config.toml
n_layer = 13
d_model = 192
n_experts = 48
experts_per_token = 2
d_expert = 96
d_shared_expert = 192
activation = "swiglu"
moe_layers = [1, 2, 3, 4, 5, 6, 7, 8, 9, 10, 11, 12]
router_score = "softmax"
normalize_top_k = false
routed_scale = 11.1
balance_loss = 0.000209
balance_bias = true
shared_expert_gate = true
init_std_router = 0.0101
lr_router = 0.00184
n_head = 2
n_kv_head = 1
head_dim = 96
vocab_size = 10838
norm = "rmsnorm"
norm_place = "pre"
norm_eps = 1e-05
positions = "rope"
rope_base = 10000.0
rope_fraction = 1.0
qk_norm = true
attn_scale = 0.102
tie_embeddings = true
parallel_block = false
init = "normal"
init_std_qkv = 0.0449
init_std_o = 0.00881
init_std_up = 0.0449
init_std_down = 0.0054
init_out_by_depth = true
optimizer = "muon_variant"
lr = 0.0154
lr_mult_o = 3.0
lr_mult_down = 2.0
beta1 = 0.9
lr_head = 0.0114
warmup_steps = 50
schedule = "wsd"
decay_fraction = 1.0
decay_shape = "linear"
final_lr_fraction = 0.0
batch_tokens = 131072
seq_len = 256
doc_mask = true
train_tokens = 666500000
steps = 5085
dataset = "wikipedia_en"
Below are experts of layer 3 (counted from 0) of a mixture-of-experts language model. Rows are named router (the router's row for the expert) and show model dimensions 0-191. Each number is 200 + 20 x the weight over its row's rms, rounded and kept within 0 to 999.
After each expert's rows: "gets" lists some tokens that make up at least twice as much of what it gets as of all text. This comes from a sample of Wikipedia text that the model never trained on. Tokens count by the router's weight.

# expert 32
router,208,207,181,216,181,194,191,196,225,200,199,179,200,216,205,197,230,213,210,190,200,238,179,221,212,202,227,206,255,198,192,216,191,224,196,176,203,175,192,190,147,211,234,233,182,181,180,210,195,165,180,192,195,232,198,168,198,184,179,196,212,203,205,196,206,195,198,208,152,230,196,206,215,180,235,200,185,210,194,226,218,199,202,178,211,209,162,236,213,200,225,163,170,171,194,189,220,219,213,214,224,202,211,200,192,197,187,232,183,179,196,234,217,195,215,163,179,209,218,219,185,165,214,162,157,197,209,215,196,173,204,206,183,211,190,169,141,208,191,211,204,217,213,175,181,196,155,209,179,180,211,198,164,212,185,196,231,203,189,209,227,199,194,204,198,202,209,209,234,159,232,170,188,189,203,208,215,216,189,171,210,194,178,199,210,233,204,197,213,174,204,247
gets: "ar", "ation", "ary", "al", "er", "ion"

# expert 46
router,196,189,224,217,211,193,194,190,201,229,174,175,210,218,153,197,204,178,240,196,196,160,194,171,193,182,213,214,190,196,220,198,166,195,230,230,209,216,198,226,213,162,175,166,197,181,200,199,176,194,158,226,172,206,190,210,213,184,212,214,209,200,206,232,177,200,221,219,189,216,196,188,185,186,188,192,232,197,202,159,190,194,167,186,179,158,241,184,184,192,196,216,204,223,181,187,173,229,176,180,160,173,198,205,234,195,226,203,181,183,199,197,167,214,229,208,197,214,192,182,228,205,159,239,221,211,206,227,170,192,216,167,222,227,209,217,211,219,183,180,190,224,188,174,207,218,205,174,214,213,231,225,177,209,204,210,201,228,179,176,157,186,200,239,213,217,223,215,213,216,187,211,208,229,199,199,205,211,166,215,186,190,174,181,216,215,191,173,202,213,199,208
gets: " and", " or", " but", " to", " as", " while"

# expert 45
router,218,207,192,170,186,202,189,191,217,209,220,200,204,198,192,227,202,219,204,178,249,218,212,175,198,181,208,208,173,252,154,157,226,215,169,165,226,205,221,209,169,186,173,198,177,219,208,189,162,200,224,180,196,183,190,186,193,230,191,215,171,220,222,217,174,208,192,196,215,166,182,202,210,226,186,225,176,184,183,208,199,182,191,189,244,197,216,221,207,172,188,204,208,190,191,199,186,199,176,194,187,170,208,216,200,195,221,190,209,205,200,210,186,176,181,210,190,197,191,211,175,191,217,224,220,219,223,227,215,222,218,208,181,220,243,167,195,181,195,184,192,216,209,223,199,162,171,196,218,195,184,208,245,198,227,183,184,179,186,233,208,188,178,187,154,175,208,181,220,208,178,195,207,192,187,205,171,224,173,245,205,191,233,171,173,199,223,171,224,170,185,210
gets: "ed", "ing", "ated", " up", " made", " played"

# expert 23
router,192,226,203,195,206,225,206,232,196,196,163,180,207,189,197,173,203,208,205,223,211,230,216,208,177,185,194,207,160,209,183,193,164,204,210,235,205,201,222,162,224,208,191,202,179,186,164,190,192,221,205,178,218,220,224,184,198,168,220,225,203,236,216,227,188,204,197,211,211,189,173,212,209,212,204,148,198,180,210,236,234,187,187,150,225,198,179,191,212,216,215,207,194,190,197,201,213,242,219,197,182,175,244,187,215,210,191,169,208,220,211,150,169,207,198,230,185,230,219,177,195,236,154,210,211,194,164,213,214,195,147,193,197,193,205,226,207,162,186,189,226,213,196,175,190,200,208,199,204,220,175,199,204,193,202,198,190,201,248,216,201,195,225,200,204,201,189,224,174,167,191,205,224,201,233,199,218,208,226,232,169,204,193,199,207,203,177,196,191,159,210,192
gets: "born", "19", " (", "18", " 18", "C"

# expert 14
router,206,223,179,199,200,194,217,205,180,149,208,216,235,185,223,219,212,239,182,210,180,208,209,229,188,199,233,209,233,182,179,205,196,205,157,179,200,190,203,208,195,202,196,200,219,189,186,212,243,185,224,189,215,211,179,205,242,201,201,196,173,167,204,152,182,217,203,220,231,215,207,183,210,198,179,220,183,188,210,217,222,215,209,201,206,181,200,225,230,189,208,180,217,228,185,201,192,251,201,240,227,201,177,184,165,198,192,181,178,154,224,222,204,201,233,195,188,185,202,219,175,180,188,178,200,216,183,198,215,194,217,190,215,248,179,218,184,188,201,198,227,213,205,222,211,170,205,219,197,182,203,205,208,225,204,200,258,224,181,203,193,195,174,211,206,210,237,154,187,205,212,217,235,209,184,187,170,232,212,192,199,194,224,204,183,218,188,160,208,229,214,229
gets: "k", "z", "n", "h", "ch", "t"

# expert 47
router,200,200,204,217,211,193,230,223,195,159,193,196,169,155,193,205,160,205,189,188,163,204,194,211,188,208,197,172,213,150,237,180,147,181,203,149,193,175,201,202,200,204,222,211,179,213,166,202,175,188,162,207,183,204,225,223,200,229,190,165,222,210,202,194,224,228,229,223,208,204,218,200,213,247,228,202,234,215,211,188,192,182,179,202,195,205,178,177,188,180,179,214,180,203,197,224,220,196,159,215,200,219,205,193,223,196,223,193,228,213,206,172,188,197,209,161,216,208,198,179,174,209,172,199,176,221,185,198,206,207,204,215,226,195,233,187,237,246,208,192,219,174,214,192,212,190,233,217,222,205,197,206,210,210,221,176,185,187,184,159,212,236,187,191,181,203,175,188,182,203,200,212,197,210,173,216,236,175,215,187,226,192,185,221,188,193,200,233,206,210,218,206
gets: "-", "W", ":", " •", "N", " Coordinates"

# expert 19
router,180,214,250,226,193,209,214,179,216,211,170,218,157,205,196,166,192,191,198,206,142,187,218,219,226,212,194,202,194,192,230,187,208,188,192,183,172,183,204,199,206,168,226,169,215,206,168,241,192,199,197,193,180,220,220,201,199,206,196,186,252,212,199,202,201,187,212,168,195,177,223,215,240,217,205,202,169,212,249,188,181,170,200,221,201,209,160,208,206,176,209,196,200,201,174,258,208,202,195,215,203,224,208,175,201,192,182,172,221,173,172,186,178,186,212,193,190,187,170,171,223,198,200,205,188,230,194,168,208,159,159,153,195,214,205,181,225,181,208,203,174,195,196,211,232,201,217,230,194,221,222,186,177,213,207,175,190,198,222,194,186,219,202,220,165,217,190,243,184,193,220,178,184,207,199,215,190,206,198,197,198,199,190,211,200,179,203,204,236,203,171,195
gets: ":", "\n", ".", "|", "):", ".\""

# expert 44
router,204,205,179,210,214,184,198,206,198,147,213,196,233,194,237,212,239,220,189,201,217,190,205,202,218,179,224,231,169,217,172,183,181,197,205,217,202,219,205,217,183,241,221,173,204,198,167,216,220,166,162,183,213,214,219,213,193,200,235,162,214,225,207,173,208,212,204,213,196,228,206,203,171,189,218,230,212,175,215,228,214,209,209,215,212,175,189,223,200,212,206,172,212,216,186,225,211,208,245,176,212,216,196,223,177,179,238,192,184,182,226,232,231,190,218,187,191,165,215,203,209,173,237,177,203,211,180,191,198,193,224,196,180,214,193,169,159,187,217,220,193,208,180,211,219,191,180,242,194,201,177,189,172,231,205,216,265,217,197,198,228,199,178,181,212,195,215,196,175,169,194,194,208,231,232,220,203,185,183,205,203,210,214,215,203,176,191,179,205,203,228,204
gets: "i", "a", "u", "ov", "in", "o"

# expert 3
router,232,181,212,204,195,187,190,203,188,215,215,184,197,206,206,253,209,196,213,185,234,202,191,168,205,194,213,199,181,198,154,186,184,175,180,176,230,239,180,176,160,199,200,195,196,221,238,210,190,218,215,205,174,204,192,179,183,217,211,232,204,224,193,185,178,208,224,195,216,200,235,184,181,246,218,211,219,175,233,163,161,216,208,187,149,208,213,201,188,164,220,201,228,221,158,193,183,220,196,220,198,227,214,190,188,216,225,210,227,211,193,187,174,216,178,249,172,228,213,200,206,216,208,199,219,230,197,205,189,215,211,169,209,195,175,192,227,205,207,194,207,195,176,195,189,181,193,200,219,179,191,172,201,195,175,229,212,204,228,202,162,215,192,186,203,210,229,221,218,232,201,202,189,177,176,196,204,212,229,196,162,185,194,175,213,172,224,237,201,226,189,217
gets: " p", " t", " f", " b", " h", " re"

# expert 11
router,206,163,234,176,194,216,208,223,208,227,196,196,201,223,207,199,196,172,206,201,221,158,201,180,183,159,214,215,194,199,212,195,203,208,169,230,208,190,244,196,191,192,189,225,195,214,203,215,227,183,177,218,172,215,185,212,204,210,203,200,190,206,211,237,206,192,217,224,200,214,179,231,223,204,199,190,199,154,215,206,204,171,165,224,178,210,189,186,201,183,196,182,188,226,231,175,209,182,209,227,145,208,220,174,238,194,205,202,197,185,195,177,178,183,204,196,184,210,224,175,210,202,192,206,225,219,228,192,216,195,200,216,244,180,198,209,243,199,204,183,194,201,152,192,229,174,185,217,203,209,174,180,212,208,215,196,186,169,206,219,224,195,193,187,222,201,211,247,186,249,174,224,216,214,203,215,192,149,217,195,201,228,239,199,221,168,200,170,231,224,180,199
gets: " a", " was", " is", " an", " were", " are"

# expert 37
router,179,162,149,179,208,235,209,185,194,172,210,179,219,174,168,230,183,219,203,191,195,200,141,200,181,203,205,194,226,212,202,219,218,200,210,181,218,179,186,215,207,171,192,177,230,183,226,204,214,221,175,194,233,195,207,164,184,201,174,154,162,159,191,191,184,203,199,204,202,186,183,211,185,199,201,176,189,210,167,204,203,199,209,200,164,210,219,210,211,225,200,192,238,196,178,190,200,194,208,239,214,205,226,189,187,196,185,208,196,192,199,220,148,224,183,187,212,208,226,238,217,222,202,215,163,180,184,194,212,200,210,215,210,210,192,214,214,205,200,200,208,173,232,194,188,178,183,198,190,218,144,197,197,213,214,204,179,225,179,202,215,198,213,156,166,213,224,181,204,222,193,196,202,160,203,176,169,217,191,184,191,167,204,222,176,233,194,197,177,219,208,238
gets: "le", "el", "b", "ro", "f", "ra"

# expert 5
router,225,238,221,229,203,186,210,189,197,218,164,206,200,223,166,241,213,183,228,238,200,170,223,188,207,196,193,191,162,176,200,204,186,197,214,208,200,167,176,207,228,207,173,197,185,174,187,194,242,199,225,192,184,228,195,168,207,196,214,195,162,203,203,177,191,209,182,231,228,225,198,203,181,222,179,204,191,202,226,187,181,199,197,206,210,199,201,158,220,194,195,211,168,183,203,195,195,167,178,212,184,211,179,197,200,207,212,176,188,230,203,241,191,213,178,179,172,240,215,209,190,187,261,173,186,208,211,215,187,183,189,207,167,182,236,215,206,153,191,167,171,204,176,224,216,220,189,184,214,220,234,212,175,164,200,203,184,207,182,182,193,201,181,204,209,211,173,210,197,220,189,227,234,199,234,185,204,204,174,230,195,202,218,202,171,227,168,183,201,201,187,189
gets: " of", " with", " for", " by", " on", " in"

# expert 25
router,180,219,154,168,223,215,210,161,219,202,213,194,242,197,211,211,206,187,185,192,229,179,157,205,216,220,201,188,195,204,206,198,215,199,207,188,198,187,210,227,213,200,222,171,200,161,201,217,188,200,197,233,209,219,228,215,169,226,180,196,208,195,190,198,172,194,185,218,150,190,188,194,180,169,213,213,174,254,181,218,217,226,180,202,203,174,222,200,245,226,190,182,189,190,222,201,212,199,191,198,196,197,199,190,195,205,204,217,183,216,208,249,217,206,180,173,185,218,204,229,228,224,203,183,150,160,184,176,192,193,202,216,196,229,190,211,184,207,214,210,189,192,213,190,205,195,215,208,200,159,207,204,198,216,214,232,243,199,184,214,234,170,213,150,183,191,179,219,218,191,185,195,175,198,226,224,204,171,188,180,230,206,157,220,214,213,197,193,221,196,221,239
gets: "us", "ic", "os", "an", "ia", "ian"

# expert 22
router,188,199,208,212,221,154,184,176,217,186,226,197,189,206,182,225,174,237,175,237,176,168,186,192,194,232,225,233,225,189,204,183,220,211,198,190,174,219,182,179,208,158,194,177,188,225,209,208,199,181,231,183,200,188,224,214,201,216,228,216,179,174,210,178,211,211,214,182,192,224,192,189,225,208,194,196,218,168,215,208,189,187,186,222,221,183,172,196,169,209,210,188,226,175,240,194,201,181,208,212,198,181,216,177,185,181,228,165,204,191,216,145,200,206,221,235,178,228,206,190,236,176,201,238,217,213,227,224,201,196,196,179,193,214,168,174,227,176,204,172,166,175,198,181,203,220,189,210,237,216,211,205,214,177,167,210,247,195,191,197,210,197,231,220,197,213,209,208,171,213,185,188,179,181,228,202,192,217,235,234,190,221,216,202,202,218,217,190,202,210,207,229
gets: "1", "2", "3", "5", "0", "4"

# expert 0
router,180,226,210,206,169,191,199,207,159,198,169,152,175,210,199,206,227,217,184,239,167,188,243,214,205,237,202,220,207,172,216,219,142,200,202,212,213,196,197,173,183,208,249,203,185,215,193,204,237,199,192,180,186,221,219,209,171,177,219,223,224,204,191,218,193,228,192,216,215,199,215,219,215,205,209,179,245,228,229,203,179,174,194,167,188,191,216,203,227,202,208,202,172,184,190,195,235,197,199,226,202,216,208,189,211,191,224,180,206,200,194,182,220,182,180,184,179,189,223,175,180,194,188,204,227,203,205,187,176,218,185,218,213,183,218,193,223,209,185,203,202,173,201,184,180,212,187,188,194,228,224,204,181,183,240,204,223,200,178,177,201,236,166,203,179,187,204,173,164,160,215,222,210,220,236,191,212,203,197,211,158,212,241,219,206,161,192,203,213,178,201,196
gets: ",", " in", " of", " |", " (", " at"

# expert 40
router,196,242,242,216,180,179,179,191,166,192,227,231,205,201,164,166,207,211,172,216,204,190,217,201,182,191,161,207,211,219,198,229,222,190,177,164,193,215,207,140,220,219,202,209,202,227,200,202,153,210,176,196,212,199,200,186,202,213,215,200,226,222,208,234,216,175,218,211,150,198,193,186,199,211,226,228,221,174,212,200,213,238,191,221,209,204,190,168,197,184,164,205,209,212,180,218,187,201,178,203,188,172,186,180,210,188,189,208,177,210,217,236,203,200,213,223,209,172,211,192,210,200,223,213,215,199,192,170,195,219,206,217,184,183,192,216,199,168,212,196,177,191,181,202,194,178,207,195,179,175,200,228,218,199,214,206,186,192,222,200,175,216,207,198,217,166,211,192,178,230,247,204,199,157,228,227,234,188,189,242,210,175,209,166,178,202,206,219,211,201,161,239
gets: " \"", " album", " film", " song", " music", " ("

# expert 36
router,179,203,237,199,183,188,165,246,193,218,190,205,187,209,220,185,200,178,219,215,196,172,216,220,197,223,159,234,190,205,231,205,194,226,199,186,233,200,214,190,200,208,220,211,194,205,175,182,203,168,192,207,176,200,238,174,196,178,214,219,217,213,200,224,199,220,212,193,200,181,231,208,193,233,182,219,246,193,200,207,179,214,183,186,189,238,180,203,198,173,171,196,167,194,183,180,208,255,210,217,207,186,265,151,201,173,182,193,196,198,207,189,179,190,207,214,184,186,201,208,201,217,198,164,213,209,182,178,208,213,189,208,237,193,175,179,218,213,207,224,196,161,197,198,226,210,191,193,238,221,168,223,197,185,192,199,217,197,242,155,184,217,181,218,229,192,208,237,189,230,208,194,203,190,193,171,195,214,204,200,203,219,235,169,214,185,218,221,219,196,178,202
gets: " |", ".", ";", ").", " 3", " 2"

# expert 10
router,193,194,189,211,202,194,201,180,171,145,201,228,183,207,179,191,205,209,154,205,206,184,221,211,186,242,187,182,229,207,172,227,231,195,204,186,168,187,175,194,219,171,190,192,188,184,205,181,202,162,193,214,207,206,230,232,226,203,193,226,203,188,203,174,231,214,200,230,174,225,215,173,206,220,208,213,196,169,181,213,181,217,208,246,170,211,201,192,177,211,175,208,193,192,202,194,183,188,202,171,203,229,231,179,184,199,186,223,199,166,213,185,226,223,196,237,231,169,220,224,207,196,188,188,221,196,220,168,175,181,184,195,218,188,197,188,177,174,192,199,204,204,216,223,224,218,214,215,181,204,190,203,208,221,176,220,225,175,181,175,214,204,220,213,173,170,222,188,240,233,206,229,195,170,236,207,203,186,193,160,190,218,207,174,162,206,185,215,239,198,177,188
gets: "E", "O", "T", "B", "R", "D"

# expert 7
router,206,201,183,215,215,199,226,203,183,182,177,203,231,192,209,199,203,189,199,229,242,229,173,186,198,227,170,197,205,164,230,226,222,196,187,189,198,181,205,202,192,208,205,214,208,220,202,212,203,217,194,176,211,198,228,195,212,222,166,227,201,190,201,198,219,218,189,182,233,211,161,207,158,174,180,225,187,226,166,208,201,226,213,198,196,220,223,199,238,220,190,180,197,237,232,200,202,202,221,178,197,235,176,250,193,190,194,240,187,191,174,237,226,238,181,161,189,226,217,234,219,216,204,242,186,204,195,191,216,171,202,162,189,229,218,252,184,224,201,204,206,206,187,206,164,196,194,182,182,192,203,206,221,218,209,207,213,221,227,213,200,213,207,202,221,220,202,181,240,223,217,203,209,175,170,205,209,191,209,222,197,196,206,237,204,214,218,191,161,231,190,194
gets: "it", "i", "u", "al", "ad", "in"

# expert 1
router,212,197,208,174,217,190,186,212,233,162,183,173,174,207,175,189,190,181,197,177,206,236,186,210,179,187,215,196,213,180,237,175,191,177,184,176,221,172,209,207,194,205,201,216,185,170,168,160,173,238,206,183,201,204,168,177,216,172,190,196,228,208,212,176,224,199,208,195,220,199,218,154,215,230,223,230,177,215,203,198,214,179,176,194,175,193,171,168,224,198,188,193,197,209,192,206,175,205,177,154,207,201,181,197,181,177,219,214,229,209,192,220,218,209,215,185,200,218,176,168,188,163,172,189,189,165,234,234,219,201,152,205,181,169,195,208,179,212,205,207,190,181,207,234,197,213,217,225,211,171,220,193,202,211,192,222,179,161,200,175,181,201,206,212,203,195,156,189,191,200,244,196,188,223,175,200,196,195,195,189,187,231,203,228,183,184,179,214,204,235,176,221
gets: " |", " ", " Votes", " Party", " %", " Candidate"

# expert 38
router,196,200,230,247,197,200,158,190,234,233,220,202,180,218,232,173,182,194,218,208,179,214,199,250,225,181,212,228,172,176,177,224,207,250,223,189,188,186,178,180,218,188,189,193,212,215,228,229,189,193,193,203,170,191,182,209,195,177,224,174,184,224,204,222,217,205,184,195,213,190,209,188,208,228,189,209,225,186,232,175,212,161,202,184,226,199,185,186,206,196,209,175,174,172,166,207,195,182,199,205,206,183,164,170,217,189,186,197,213,205,180,164,231,170,176,231,203,175,178,168,204,218,210,215,205,173,173,170,216,236,209,175,188,157,185,180,200,173,188,186,184,175,198,195,207,197,210,202,183,237,217,204,187,215,189,167,201,237,211,192,195,191,179,203,198,213,206,233,200,217,188,214,204,180,187,221,185,179,219,204,204,193,208,191,230,171,197,183,229,175,228,176
gets: "|", "-", "\n", "==", "===", "In"

# expert 20
router,197,155,182,208,198,230,180,223,177,168,220,227,204,190,179,208,219,202,197,211,185,204,189,192,203,220,195,211,187,243,171,204,210,170,242,189,180,212,229,192,204,217,210,196,227,190,208,194,229,178,225,217,223,183,209,214,228,172,174,210,188,174,186,214,162,199,168,169,152,234,177,217,197,185,186,193,221,213,154,222,203,187,178,205,206,159,220,207,181,217,198,202,193,195,243,194,214,218,224,210,210,233,223,212,196,203,189,176,223,194,208,172,231,221,183,210,224,182,174,224,180,199,218,189,184,142,202,186,189,173,209,199,200,192,186,199,192,184,177,218,197,231,191,233,182,226,177,177,174,179,222,196,206,202,204,236,222,215,179,201,218,221,213,191,214,217,230,194,204,184,225,158,189,217,207,164,190,165,210,187,195,183,193,198,179,207,207,191,168,188,201,183
gets: "l", "ol", "r", "il", "m", "ul"

# expert 2
router,200,216,210,222,181,178,205,173,226,222,205,176,160,214,179,221,202,191,222,206,204,216,182,213,224,183,189,196,209,206,220,186,175,200,196,197,187,206,198,211,228,204,213,181,186,199,180,186,209,214,202,219,193,215,184,161,217,233,218,168,182,222,203,168,212,207,214,234,237,152,197,218,162,208,200,180,179,183,192,158,178,199,177,234,181,204,255,215,203,193,196,217,155,213,187,181,201,176,235,174,171,229,182,180,188,234,199,168,189,218,201,241,170,195,204,210,199,212,187,177,195,211,207,230,197,228,200,196,186,210,210,190,176,207,213,171,207,173,183,199,178,208,224,185,200,234,198,191,231,217,185,181,191,180,210,196,198,177,184,220,220,174,243,209,215,208,206,204,174,217,210,197,194,208,244,178,190,202,186,256,203,179,196,209,214,216,173,187,195,166,162,184
gets: " to", " in", " of", " from", " for", " on"

# expert 30
router,185,191,242,186,197,218,211,237,179,184,181,191,188,212,246,188,207,193,177,216,174,217,202,186,186,209,160,221,188,215,214,212,189,204,203,224,198,185,227,167,211,189,205,194,204,207,159,200,191,205,196,201,203,227,201,219,158,184,212,216,219,182,172,232,191,199,180,225,214,193,192,203,207,170,217,194,214,196,232,209,202,174,187,161,209,215,182,175,241,201,152,226,192,179,196,178,215,184,179,191,214,210,230,194,222,216,227,178,253,184,193,181,170,181,200,186,223,172,219,172,193,201,187,175,201,213,197,197,208,216,175,204,241,198,212,205,245,196,217,188,261,172,184,202,205,216,188,190,209,199,220,197,241,209,173,174,194,211,225,208,177,224,225,211,210,185,168,223,198,224,193,181,202,213,227,208,221,192,213,195,229,215,223,174,191,177,162,182,214,188,218,192
gets: "\n", "=", " (", " a", " is", " ="

# expert 27
router,213,208,145,214,201,223,223,231,179,199,230,196,231,203,214,208,235,196,163,156,232,214,189,230,211,226,209,189,227,199,217,176,223,186,164,181,204,205,223,195,197,175,180,203,184,206,169,209,196,193,194,208,202,215,212,234,235,187,202,199,198,219,189,172,222,210,182,159,212,217,215,218,199,164,178,188,206,227,202,170,162,241,204,190,199,221,216,162,199,209,227,190,207,204,232,208,203,207,225,218,187,205,172,218,213,203,190,225,181,166,213,191,209,219,189,203,211,189,210,207,231,195,218,208,150,189,182,224,213,194,209,225,180,215,162,177,167,186,194,227,178,206,187,204,193,194,237,177,229,187,220,179,217,207,202,182,234,211,191,189,219,191,204,223,211,206,224,152,191,199,192,207,191,168,235,206,207,223,207,208,197,194,197,161,179,205,197,220,235,218,170,207
gets: "o", "a", "e", "i", "ia", "ie"

# expert 4
router,189,188,212,168,209,198,235,180,220,218,198,220,196,214,155,199,182,185,219,173,232,212,176,206,225,186,191,207,203,205,218,211,169,190,216,202,185,211,169,239,209,207,193,165,162,220,203,224,193,200,162,203,218,225,203,209,204,175,217,194,212,225,209,213,204,192,216,176,211,180,221,219,168,204,200,166,193,192,184,172,161,183,187,176,222,217,198,204,165,178,189,227,228,171,206,222,171,231,184,203,180,198,202,189,226,239,204,181,188,213,207,192,182,192,175,250,170,175,211,206,225,189,201,177,212,198,212,223,175,228,196,208,223,205,217,208,195,226,187,198,204,204,203,170,220,182,211,210,215,201,221,223,205,160,179,217,192,205,207,180,222,214,218,217,235,225,200,213,228,193,176,194,209,228,169,181,169,207,160,181,181,252,188,182,232,211,183,176,177,199,186,171
gets: " that", " which", " this", " where", " who", ","

# expert 13
router,221,218,226,223,209,184,182,207,188,219,152,178,168,219,193,196,217,210,201,208,199,186,207,239,208,183,166,178,196,189,228,200,191,191,194,156,205,207,222,183,222,183,214,206,201,197,176,201,224,152,214,216,195,186,242,189,188,207,187,178,245,223,220,199,191,204,215,162,197,215,219,210,194,245,217,201,207,231,232,200,212,205,186,227,165,216,184,183,186,198,196,195,240,228,221,216,216,208,199,203,198,241,202,179,180,198,194,170,211,208,206,184,199,190,231,171,186,171,179,215,207,197,226,159,200,217,204,165,226,164,167,185,200,210,206,184,184,220,225,220,195,188,166,178,228,209,218,239,199,229,199,222,193,182,185,225,178,202,225,197,185,198,211,219,244,202,212,202,168,187,230,212,232,229,216,187,182,207,212,190,205,196,192,170,213,188,189,173,210,239,192,195
gets: " |", ":", ";", " (", " 2", " 7"

# expert 42
router,174,202,160,189,195,222,171,222,238,165,220,159,211,212,178,211,212,226,210,177,200,238,229,216,210,194,204,206,209,204,203,191,221,221,220,201,194,199,190,219,181,202,207,182,142,194,187,190,211,180,219,174,218,210,195,190,178,242,192,210,180,201,200,158,174,211,233,203,177,204,200,237,221,189,167,206,178,213,190,207,214,206,194,200,163,218,209,235,192,187,217,149,182,175,178,216,205,174,230,190,230,204,184,215,223,216,223,181,177,189,203,237,230,165,225,165,208,218,201,239,203,173,204,193,197,204,210,219,220,213,210,186,180,228,240,192,179,188,217,197,218,202,184,177,178,197,175,209,187,211,170,198,212,234,192,205,203,194,193,194,230,201,183,188,188,190,205,183,207,186,219,223,208,163,179,201,191,203,217,232,219,199,171,225,171,216,202,208,201,179,229,236
gets: "ing", "ed", "ly", "y", "ely", "ies"

# expert 8
router,233,190,236,214,213,160,159,210,202,196,202,227,197,205,225,217,229,237,207,185,214,205,222,212,188,168,213,206,165,181,234,200,211,184,193,209,230,227,203,187,221,188,213,229,155,240,202,169,171,216,173,203,198,164,194,192,210,181,186,223,228,242,200,187,196,216,188,193,207,220,215,186,225,232,227,205,228,189,221,214,179,176,186,206,161,161,171,193,221,197,164,209,205,214,203,212,188,227,189,160,203,194,173,223,192,183,198,182,193,227,166,184,177,175,202,186,216,217,174,190,205,180,206,185,225,191,220,205,209,182,150,187,201,184,182,193,214,244,186,166,187,222,223,187,205,185,199,200,228,201,210,199,195,183,183,210,201,229,241,191,215,200,215,233,212,192,167,220,181,209,194,193,197,213,223,188,194,208,184,238,180,199,201,184,217,185,218,210,209,201,187,219
gets: " ", "\n", " +", "%", " 0", " −"

# expert 26
router,198,193,199,188,190,194,225,185,233,147,188,203,160,197,183,195,200,241,183,206,196,230,216,182,171,231,202,188,228,204,218,196,197,177,206,202,203,173,233,162,197,212,214,196,193,203,182,194,194,207,232,219,202,253,170,228,196,182,186,190,217,188,190,184,195,179,223,195,163,229,236,187,226,207,238,196,204,192,224,200,225,230,177,228,194,213,176,198,210,185,191,241,197,238,202,235,226,182,198,183,194,177,190,209,202,183,216,186,206,217,190,200,219,188,211,190,192,193,188,173,220,187,155,211,199,158,218,178,212,205,171,198,192,179,219,222,190,201,254,151,190,181,210,195,166,191,236,221,199,187,212,205,224,209,205,214,178,179,228,183,193,218,196,195,187,185,186,193,171,222,211,179,161,209,203,202,224,183,204,223,228,221,209,199,167,194,217,209,200,233,195,223
gets: ")", "==", "}", " career", " ==", "==="

# expert 15
router,198,228,225,216,234,195,203,191,200,224,206,208,170,233,176,188,160,173,249,198,195,175,213,198,224,177,183,207,204,237,210,204,187,186,184,208,226,208,215,232,177,194,196,211,198,206,244,246,217,177,218,213,198,204,225,165,198,188,197,208,212,167,213,237,232,172,208,221,222,219,216,193,202,197,169,181,199,191,208,201,183,191,203,187,188,210,194,216,203,221,239,213,219,208,245,180,176,190,184,218,198,220,196,188,210,200,187,189,205,208,191,197,159,184,194,264,160,221,179,201,188,220,209,220,234,212,222,212,179,227,177,156,199,192,183,191,215,230,184,176,166,247,210,165,197,198,210,187,218,205,193,201,196,168,173,228,185,187,187,179,198,194,183,215,179,165,193,210,199,182,187,213,232,204,193,199,201,233,175,203,197,195,213,178,227,169,205,186,209,210,196,199
gets: ",", ".", " (", "),", ";", "\","

# expert 31
router,177,197,191,180,208,171,188,167,223,173,218,224,230,228,188,180,219,190,174,229,233,170,200,183,213,175,192,170,196,211,218,214,185,198,197,218,150,175,141,172,214,164,180,184,214,199,206,169,215,190,234,221,192,198,203,197,196,187,214,218,185,202,213,188,212,209,167,208,189,168,252,168,196,196,221,227,209,181,229,184,195,241,204,204,208,219,231,178,206,235,210,194,180,209,163,211,209,186,214,223,199,200,201,206,184,219,177,196,216,178,189,226,195,217,204,244,214,202,205,181,203,211,216,221,216,210,180,245,181,205,189,195,179,216,161,211,213,200,205,203,200,185,211,196,193,236,172,217,200,219,183,221,219,210,210,195,189,244,170,221,212,225,219,238,194,214,179,216,210,189,183,215,190,221,187,167,199,210,186,215,163,181,222,196,200,190,189,232,207,187,220,212
gets: "-", "–", "/", " -", "+", " –"